Below are experts of layer 8 (counted from 0) of a mixture-of-experts language model. Rows are named router (the router's row for the expert), down (a neuron's output weights, with its number) and show model dimensions 0-159. Each number is 500 + 40 x the weight over its row's rms, rounded and kept within 0 to 999. Numbers have three digits each.
Before each expert's rows: a language model's description of what the expert responds to; "raises" lists some tokens whose logits its average output raises strongly, later layers aside. This comes from a sample of Wikipedia text that the model never trained on.

# expert 17
Table rows and numbers. Line breaks ending Markdown table rows, plus signs, minus signs and digits inside tables of results and statistics.
raises: "G", "|", "son"
router:465500522507474525554526576508552538497555533426470468475529473475497526520506503559454487535496459476554509559502532505469453491479505543496590424570444415556549460430520471517447412530561458561491515572495506479470518456507541449630490530440572461495496494455510495529500528545500502449542454475544490494525474516488445540485423507496504530484488590508485517551517549476528549512448497509508526466455570492465538552531556508519470460401503509543561539505495480505519515547437467
down0:509557511505504439459568522482561549490538510482515541517582482500512483422477557511573495418518492542435528528481541508507480478507503536532484522461542534426519572468535478475488577530512503480491475464479424446446506489461444496530472523480472397515428536468508515512517501516524527464576489457501478471570507534474499497546501494520493499571480555496569503548506495473460544610516495531499537509603523501504571549540413503510568491467488603455486550503490439503504473414546467
down1:544452501516523476633466486496445386603582534523488561584475454539517477589503495456480512532511478493510551449467467480500503539492492485519470486503455492501477448500470401482491513451444485519466554526469444473553524487437510484518540513539492530505435455485486486458523456531474568441438530501553509472443461477475482611550518544464484505451523513544488516442497533494532540466456467501516552506476499504558547487529428525512474461527489481499480468476583529459512515498400509
down2:527511468435539438468488507554509469450546505487475594382479501496440535522479458414482510459524535526542417525510460512413467527474481505500438504466489539535508483520510482510537551456480483391485526447540493500504464555507452547465511508511463503443577503538468549441509484558516592529495461554468484424502519541506509575535510490437409517452454496507454450485587475494491518512543531543477464548468537547495521503476542481494467494475504447491555533437508429461569483468522516
down3:474472533544495467489533500554531517517447562501529509492544488453492492598510504474562485531445510462533479465481528534444529484464509505566560533523539487506472528496530531547582525504513522440604474491553439460466489533562470472474486413576526540557485490484498527546524472469507486453541518508487540505475553527493552493529417446454421517534487474514496463495494555519505358561523486496503379574541451536508508533513445505541538521454542499552509475485510462444474484445562550
down4:497496447522505460469535503478491521514452487514553478416530511478493497478438455534502526460491530499467568577568467510458492474470552569555517465480488514533474475518551502543514519520470514457517590464519451496505504550532463497468564592529542489473444465571539486475451508481493563519497513551529533505546560548512476545498492563411476485445532482564493527492506482498503482469415507526521529523432479521579608474431563479524477509590411552472478509514551475533435434547493428
down5:504526497477455533547535477468559476510540492436471554524494500566471428509488537502588498566490567552479458483469521429427580467577563488458495459501452545501526469480444500505485500505539544501467505538564454509542475479585492427502570525482532469508517508488463536528469560483535534584502562522500441469550476524412414517535534487565467558482492539545482535546499523472490403509512496550537567502472512496514495541520515507514482440425491515518430519529477473486493460484393466
down6:468489531509569434480544449593538551502444518507530508439518473527568560413488451565516486526459533531492533499550456563470491513537487547504466418445465467464439464458524558492571471513522491504433529439501483436491478515532478547548553492455433498491502493453506500519568502468471540512463475502453462479553500526488436500505530489526513428536463523498537394499447521474489579475500551534476488470506500489374437490506489463482492479597470553539506499534443513558536525468545512
down7:534525573462548517442525571469502434526531488558440550470525527551448487499559522567452531516471525505412537496473463512509501393481425494481540565496489482517506500470535527476552486524471525525456506475542458477507466454513414481532513506553488463533465549614526517538542490526454539508502494517467562428496566525498470406552433418528496525553507506521528494573530459468515429528494527543517513510510530526426490509584485488434481471464534451505417501563498493492486514526502556
down8:492520452417490503502522496453499509480537565414515452452483565479472546539514525501542482514474463457539540471538565461447502522502498440528503550493545495451494479547463514594552490559513498537503520468447536560549449584534505517511585569525586490506549512500512491506542481532512478495509479401543503440491471581546497420528410499515465534530499463483468482538493477525423462476494497416491562557505534540538557504495502496433482522508445541487498462479419451520533585475506548
down9:526454580512489485522525434528459483530497502448410522532546572493531435494551524532442499523468478529444518477506574491465435592507508467554550486505501486479523410481505453416474446533550482471486496495515535460435453476443447431566432488491501483443486493450503531440477488546538521467521579534520457536497454574534548507540547509560496521422513500403552523520471487508525537569539534477505494526517546538514458486487535592499474485525433537494451479461445466464477491488518461
down10:553528487497548435467551510478503486514517472438536490502459487506409505466502491550447536460508510524541469569534463459464519484486512510524502453478483540428530546550502466491503537512409496460519420554599499477520481519480525495484476526521461537469498555483501567545581432495455573555555540507492469457439542451491480478384457551488484519504446517492469479528507466578533502517515442528533463475525511504617471529534487540476534527456535451500526502488506407490550499482611561
down11:517570500470496469500483583572457534528547486541426550465527544469502492487517494517530525590484521552540489482420504587510479455472508448566482442507492582490485435496475508466559463497507480485501618483491512513511527489442573471510492469543524510435493440495555489532521555526487526473497440493509578506484504452512556503512514532520502453465545471496482500398537525585476551521542507556453451488530544526484515500498532465518563600528520477497473513500478476548450481461479367
down12:491478463569446459473458565448448481488464491544579526520556451462543440494522470537499550575551553546480442428550493483516537522503473481533503523507556520461520468511545512523537452499519514509451405452566502517518548484512508479446548492506473548487444473471480505442525472498451534501528545541472525524588511480489488515517424466468587523615553442433556517559539583474554441537519454473411471535477482568547496458464458505519514482522501513493555532542479525454491521488489490
down13:559493522498568590502558538500536607504489434537476522517466552496544553512548549474500432524576518451463552512532413459470538462443501510528489468520456444534532482495484486456447514532515480504435541511466559473466544548558496547514519507422467529503459490546508526442540487554481474548505537513456504512449532474570477598492494564473528490482500503485452499437548484632506460473478468581506522492508526484439520455481510499555508555507502552465518463477453403521460499524522518
down14:480486572473557573561444499486508494495497528508482510433441534504455414503423525574489469503472563504475575534612479476454451558481550527506481479461527479567412512463469536524538529504516518486493516485525512504456526476463510510475466501445492495561488572497497532554494478494535496564496458572494537419510538513542531479384500435461555503477463492546523602523535530506486501434471483439460464507471487489518480499570543433543514493479455459576491446515559473527498463491450466
down15:525441519463514568461533572601542533490487474539476467483500565486575528513454506529593483503517473459466487459475509493516530487461477500503503488500473532543495422574507605457481458491563473496474521417469509447463450578489530483528490535510457490480511421525490481539500494501511413461548513518483433456440460428459580476528512517512452409552461493519558466510481539484427519487560514528505525518470492548469395483550460520446535559480486479493506455446464539500471554490518452
down16:506490549418570527550585531590498547512495393496492548499509496478416500527537472479558501485471483491566498511489514531564497521494480497515519559494463525480487515544522510542504505484517492480439506515443497467428476528499495543577456417511552458562496541461534463541515428430501518548515487505476482507487532524501509503494497516492430494467488500490477471481531515601480481507544494487585507504497577468437420406556463500515415434537399563499553520493515495435456449452494470
down17:526550485563506507531482483507371509520534438458498502453463452499509482495516536520517470477486531520521578468461549522533479477430479496509470480474551473537544489524462531436481491464471493464526394473519500540503473518585518420519549479491501494498478522585570473476565442524490546488538545476473559504562518470461496448464523505523552527578501483561512508471504388489535456565523525523531490478495483501472466511513528510481516524489455578399471399401419489525473563489509472
down18:477516481492541418523485444527555460485531526534555545460530422452525451508464530539563440499561525479467476482533514563511509507550442511542496475521499518458574473491522470489502522518556544430508602429486505473515516485457514475566479508469469501504532497482460470479533502487547431468444459511519439545498490505498549527449518456556482432526519486516532499495503488618517467538515502554450456536535537466500529540475402600433537497522578469381504451470440480528508552521528512